Weights of a small mixture-of-experts language model, trained from scratch on English Wikipedia: 32 experts in each of 11 layers, 359M tokens.
Below are experts of layer 2 (counted from 0) of a mixture-of-experts language model. Rows are named router (the router's row for the expert), down (a neuron's output weights, with its number) and show model dimensions 48-95. Each number is 500 + 50 x the weight over its row's rms, rounded and kept within 0 to 999. Numbers have three digits each.
After each expert's rows: "raises" lists some tokens whose logits its average output raises strongly, later layers aside. This comes from a sample of Wikipedia text that the model never trained on.

# expert 10
router:483512515479369452411427540582416506480413496499527496605475525422530565520481503503433449489458528476575501460519548428581517496511498471519413
down0:484474455492538527468427494531380471515644463511470466518441519532569553466440510464496470513487469554591474455441453436575433603535520529399554
down1:529567496521587540568408488520465541519532586572459530460544400482475420457420437476447560511521447411431513535525484628522478513515477527459597
down2:548574538488435518475528534450514612507403484489441532537396483417479480390531499521453505408488552481504414488558585482521477512509476575522510
down3:538540538544453375443499551494474534495449566452445469457465480531432526382543495534496443435583452583479473478505572523530499490465448449509484
down4:536560459486547571576535557472456490481488507456439560457554430461450403469420422569510420523532575495471596417463505516496462489517573461478483
down5:520545507528466547429442498501516493512423529430509504457554466534473518480478545600465491508565609518448484531496518624525377474489440471500462
down6:578499430513476536509529500628449415541534498512456554523419509503493446521490472577446438393520530519438408556478597450446473545511427478498542
down7:495466491550522522489487496540514491567514478515599518459542423485518569487547439496468569609492506423549500528480403468509495436492529535426452
down8:509537472526523544501512466458579562525531433407401429481487566556469442514520515429471442457518583449478438464590527412472511516528521466462461
down9:460526572522530454544415464465520409517488457545443483477375424459500568549565493562395542542494491485536553439543489532461444549484546463513542
down10:482541562470506510490508492467495551443494457474484448545485494476567451430485509399507456568506485536474470546486600495513542587552413531476471
down11:561468535438513472517547421466460525452517561580510494418435454494406480527510519593530536499549480388513503547417528567541592504472506503462495
down12:534511526488447575487482462468534512516454527502547441461434590504515417505550541573490553596443531545482429498565578522484556510462419434466450
down13:606549469512481503577483552521557407425521501484450530472508489472554531510591570593507471491502601467550550525521501505543517492556479467472424
raises: "ying", "ie", "ried"

# expert 17
router:483511518480370452498430536584417509482412499500520494605476507421532560524482503502430450490458528472576544460521551429576514495513500470533414
down0:427515449500522507526484464523595534526407539523532475488451482574501499496506508484502495472480507492555456507452473446499536559521536479440468
down1:507522568539500520543587491505466584567447444453577478481474436463542464469564508562538396579511411549561464493523466491393484414446574473449553
down2:561439485470545568516474543483533519476468501531364567440492595490503499529537450453516468405500534475464447419498474532476602491504455480514523
down3:450531533557481499466487497597512426429512474486473418532511555475504526522594458506554536497422477494417416444491545484538543530496440492473445
down4:521561573467491510566571517576569437523497469427560428541597482461501537517546570548493465493589443545445454487525535418479494510525538442486461
down5:461505523510574422532525508448493561554554495573599574463467421535447498412559503474475506528465494466584571539505551558447500494513537640520460
down6:536435579531550453462529519523545503507419507537462376513513428520510515543445524582464473517511618613470484551441553496481472416462474404494484
down7:463530449504463490509421543487508524481545530467386541473528510561464427495620506574531584432414527532491467449412553437582515451527564500493617
down8:450461483521556438475552514530534531447448553499549521519575526473474460546555584477515581463448530487527546518515489457519494471534564495439445
down9:483467507472451461472446454530454534433472412504471549564529501511486481503583434533453468481518348477528602504551515434512471462469516502580520
down10:458507553497433548531503583463456521546488569559451578523546501525508520493475551458577485575531474575477515487510503514505472550602527410521500
down11:386474488409447574548516466576413414453481500604544464434457389399541520561541454435561491479522479498534494464370471453421461435405537517513502
down12:619563401504431538448396526483468510453490463494419465501479512510451553480489487450502411482525540505412542448534480475474454538562536478529514
down13:516514477461532476542550469437442506454453448510534443543591494495471598530522520530586531520497577459449517399482390559556502516589463465556462
raises: "att", "art", "a", "und", "ats", "ire"

# expert 8
router:455504506512412489478432522563423512442417513491503481601510502427526599525475473522405420467442539470564514471513583444582532502495523492498398
down0:522524517531503426529405554424440443505472378464495453546559563503471492568566545463545575467530489529459496480562444507504444465704465561518407
down1:524539548522439486497447470468522374615504517432483514596496524516483406539589412449515428529541494555484497487416488561566381511524495466487419
down2:564559437525499478547520385556459590497541467546504597587471630517478530552512523538506503484411497508440487461572593486493571463486513491478521
down3:526464442540376587549468518463600507441514489504449588506394440446515541476496550477462483456500501418548460453512467543586516500475500559486475
down4:495411596522568586494627508479481478513475401476563533559539463421378437463484363577418504553521475392553554488434470502478500415575541488493497
down5:489470524517566505529520527557547395555457513450474467454568490476530559532511492613516493560461456470384441591455469502570539501423595509564512
down6:537524554555533528529453544435609525509491469485537391539438493512439479436573547623525437434572460475464570500588517477562462487457419452517501
down7:537623555502538483473380561477466451460510493496543518558516579474541567573484474474455542450500502480485443573397583532456509482479471471519535
down8:568575531435423517511562477523451525434399445445482534508459595561471400480527544476487547530591555497512515495440474502469455555587503526546495
down9:585412560499418529581552495584534588482520392442506551483496409491399474477515500469459572590584374487575458484502502536407505478476445551544565
down10:485500517534555560470436561483498504571452506497476485451551554443486506592445452575478481474421427559405479518481450507509537523513517519561451
down11:511325478560488543448473477549482489417476553451535484496536455422461510492514396534509564474430566551493478396475551525553587484425578474522521
down12:479398462581528458537538496530444564474378522580404443491505462508455523477440464511554466471488448497489522530518462534596435492540415484402447
down13:535566447525464523515469519538542474527458480561487428489498421550595545525508541566595410488549538462486445548469579531557442545514568471565479
raises: "qu", "ted", "ster", "ts", "ks", "ly"

# expert 23
router:504575555448329541467450495499456525461495507410601506545521489499506602497527549542417496502446471412590465445516518523550542530446513499456476
down0:522476481524563517596493572574482567594529410528646497477487523503494495494429486523552448523534553486611554541514485560478455527457536457495573
down1:368551462399529510554558568551395388548455496476544426449469488521477521480512585572589465526541518590562442416535471469452463518447500495444525
down2:593519452545429544595446535517445555569594509566630615450504568465464473510543414503537557511412540550525477485438447525575505489542539513606538
down3:445548547602449500533547593469538502398588610584566548544447527555540454507497538532520506521504576571449497539508533526612494444491416447518530
down4:453484523497505478462506499537575487463479476429560501461459561528482560475481602475429560511464472452482568425444416552514379564566559542373574
down5:501519413494494410545628470498606459444449457569500495495513474562500496425524520525491543512574492425475470468536613514515481452352521520550473
down6:546472451455485505493498479616586511581495443454548540512442553503505516479406403482474422554534505561447406546449493509467508543446502460507560
down7:475444502562585456429556453363557526487541502521476509457459430419494519427489571542496507482550449410461520478531596566445542480425433499459504
down8:454597542454398537472543430410574441453492459502490408465453471477441535616540474553405516509521480416419501577527507424428474449514479489535463
down9:416536572436486427455499568441583525478573462544605487555525476498417551488503429491494454517548438457541533484499439504549431473400393566522525
down10:539464533549450510554594553489544451491445630479539518507416440436516504459464554522497502513569561468560461565528595530478495518486480448504499
down11:493527556526468440458416529487527496586435433495597542532490545458449436463493493506525504484511472391483529543550562507563492461503369517520523
down12:484503587505480494395459554502502475460522580550490570489439506512470427523550596543522489485444497438529510557537472462559576462542417453535555
down13:480496498639567536456455473526530477429524463526414479405546506501549463508573527468521506521475577432496552545580431519542514482397460489552665
raises: "\n", " (", " |", " ", " –", " /"

# expert 18
router:486512510479371451482426537586415510471412499500520495606479488418478574530481504496415446487462528472578540458517552428574511497514501468527410
down0:524359590493542575433481380517486550524516478459437507463533494526528521479475542422526393504557521484588484533428457513550587488435517430529482
down1:585508617458571462477599490525463517544491470598397526476493533513469402453457501510560469558504546533608495620456452520474526562505452477491504
down2:480505443490528557474496502556473601477479531550544539594363506511509493522573579551515555572429433540540520527532524442484532509543479523333533
down3:483536599531536434518483508479538533536546486495513552466413523454472484551518509451493486527549507489520537509527441541504425503448558536530468
down4:437611558564519519514517504527521483490437493491510519437471465486505479561527565484589558562523575549521480518496474425517505581528473528483547
down5:561478566471525512607504521490443574547511491450460485446494487559452482490482467519453535463514597506450559604486437463492459594580497425488539
down6:515498493494531507499551441489551400516473468494561491424484584488475538513470442458492396463507531559432543517487481574507531570453514506465442
down7:504481342444432476559508512576499544466552388457555497446518513453530489553433492474552482444549438522489443555444541433478497387448483459491482
down8:580427460447447425465511559557542517459606485548469538512535396451530434467498468498406499534611537482522509543414443525495576490532498484518490
down9:558398510430462577512508486515438416606574572397591522553442407514470537519499503525494500567543569559491453439549353631497494456496483420524542
down10:572454491468452490467481531439546517459478546591460538564620543456490562411562517439472540523446584482568509521496550575399528518480520461534496
down11:575491529500395455511476458505516435500503505488474446405522515497550527361524532527544493455592529557458559486546435535518511484542492457410441
down12:498514514510477414455533530497554555567498416611500553413508490474447453443446467536537481463476542589468437467608615379479462484550572576431553
down13:567517494575401516519436479503517516506466451461506541484484532447451508594561470500441483484457544511479564503487587495414587431455490465531586
raises: ",", "ar", " and", "-", ".", " |"

# expert 15
router:484586447540473476481397520580447527515408484470484436560480519499542531504502554429459412506481574448494505386400597447518542534522509470460449
down0:442489458505525539492556482529517523512394462560640531449574484583490546464583549387528538523539582502459464545525523477419575527496522467533481
down1:498451518534488484472384407521498585447414469415421494432508524490441445554659501472475491469531491506413433477504529474571493461460514489521407
down2:487490480600448410494421500511496488435403497472519447469536530577514579433495488496476502515458598461488489529522562434416555552530463565529473
down3:500537481524558447589442479541485476578505473635507575472507494540479449479432539526553527511562528495547473510428428491424504460464543499498399
down4:496462443487538427488403525425606557467569498513394463509470443517546507464450568483550441538512529532543487508466456504613532485519514441485529
down5:535509582507556321473490588567534440558455451446583536445511503495476435452557551441487522455508453443439415414509478399443468409522491579465439
down6:489442496485555415540493475505566433492501496538562533480596547505497411568501529542478508527507531516441541543530562507482585504459526444568461
down7:417591480481479466519561541544501484490569561569614471444499522603501448558524468440495386453505530577435461472519462563522450482490533554609571
down8:542511548485552509503442456468494550442505455461586504444428476520489462483513477491478454460504606476442461530446504467542434547454512506482632
down9:517434510533516435434457513485485499492498533542455518514474636521421435485480493448509517531500563510472467515477531591461460343468516517438511
down10:501523440538455479503442470380497489447516434463478521591551415527507489547460488464570429438502455508475475422446579561509449535571453579510592
down11:439436470495507439470452536515481500463507499431412446503451464423485485442507449470537459494533479555577504558475342578496521416465534397503523
down12:464491476469520510468529487506522465581539406423597574526465434548354558441511458393482504495519491497518493465475434442456433459491509468489604
down13:545399557542478451515540475526390511519503473493515572533449456512509430524517483482532572552465475442453499472587519540433516523451529507437461
raises: "ile", "up", "and"

# expert 25
router:488514520477364453478428541586414507473412497504521494608476528417500574523483501495430446488456529468576527460521549431578518497512499473535413
down0:428425481510592513562580575561485516552411487492421492428513552466448486449519526436550523507561539406451578462473481500536436575432506551464459
down1:498631479471443486464652427549483481541560467553494421555484460576479500569530504563484517466511483440470581545441477376552476385446487359488507
down2:530480485542441567398461552638513543447526573418480589556545496537476493474576437596540550478497470453476371496482485499531590527592541466520530
down3:465478580477442521480491461544485412418496518451400424526495522448522543471502494530536490481444546550563491451445444457579526470518467413490475
down4:608481534484478531536533338476543449562549496487534492419467454451514431491453419511469461491555545469491461515532539502478503448420435433523481
down5:539352482411479610506467504547496575530537543562549516428469596471495532523436484581591625527417503498576377462521430489513485470452515418487606
down6:486525522486472570569494565459479473441428500437456451449469524579660476524472544535599488461564522423628540522500437546478514499564494429504440
down7:475580480434592468450471439412457527587432518497498480536476436513403586529573509469449613513504620457501474500562430588463473454532509510530454
down8:487501477488504515457477514554454385405442511555594511547460479445483502566541501502491501557561479545466488466541533526516454468485459456534534
down9:476469589596528525555445559449527541562472429568477475507512519535485454497523530514550549448465539576522497583488476444536421504522485579434439
down10:592466438484569570521501520544422538509414557439518477542469464437555494537475571521498503432517446494595503527474479475502520454527477503385543
down11:468520550412472464477446518466487455505476417520474456524514431441486533507510502565536537520569436588507484523545577441473490471478478570513524
down12:495519474487439545558653542479454481491531478516518528512474510363416570481385436523484525463484493453589434408615452544466547472432470484427466
down13:487515533508513474519488462439471668524447543579474468492522540484479487576484587534514563415478522485485633521498507558553515562477499510516552
raises: "'", "ism", "ist", "I", "ile", "s"

# expert 30
router:507555577435361528458461505524440514478440569489530540586467446457524559448474467546436442468391454546553520502453500419573504527432482449475443
down0:585487621444503486472523491509527479588507454514565489406529558494512533491485523392523532504621458431544445584512499457473509489457468489517405
down1:560492501579482417700503506490530472529495554562521463467553476518466539503514476481462490557560542462458511551475428471495489387558521507537368
down2:488516478403480537506612464496563435433508492520547422485480487479496557494462517492453513486521501504525547385579446481518580366599545536472472
down3:417415546530550505531504456487528497435505484494490597453513480574585491490466532506525521505480513513494468524387500515458524529442527500499509
down4:466508535475487512653500420548531487481402495462436501536537446453566508412529544487530494479515453526504533462565457509504490482534533477487522
down5:538523520491517479486524472465504481498456430429539539462504532466537542494464457509552391544577488497526447522502526502436421604560427451483472
down6:505491548504478529704474473506505491495464511426477484508527391493552497498499516499495508514503484526514502528449520425500499502488506505426537
down7:462466485504485602601511428448536543488454434561491478393527498599498491547490605511577477596479615475458498554590468483478528440515459484463558
down8:523488610468536529456564549492473495452465469451518508476524500575555421553442497527545496478463448587424476436431576422469520510471454416466517
down9:427544457530512425387464444473483545505525488623498446463512478432441503550480503455508470471502509432458454461461456546474519550466442541526430
down10:553581651492623498481441536468501463484428450502445542467488541591492454399483449547483489489525494469462565553473484555524386427406479552521454
down11:456517470604392520511419595510529561540488436474456423550577498596476473630516514502476474463406554515452520477471473508481531408491472495604473
down12:521546442504393512570474516487519547585402504465467558489509456426534542470564519411459479461485463537508547485626519532529480499522493397586524
down13:466527425529410521563515457522482492587461463421421409557462537472433516488508473512496497556510475539537532528550526518535477494604491494448536
raises: "Stud", "Location", "Background", "Scientific", "United", "History"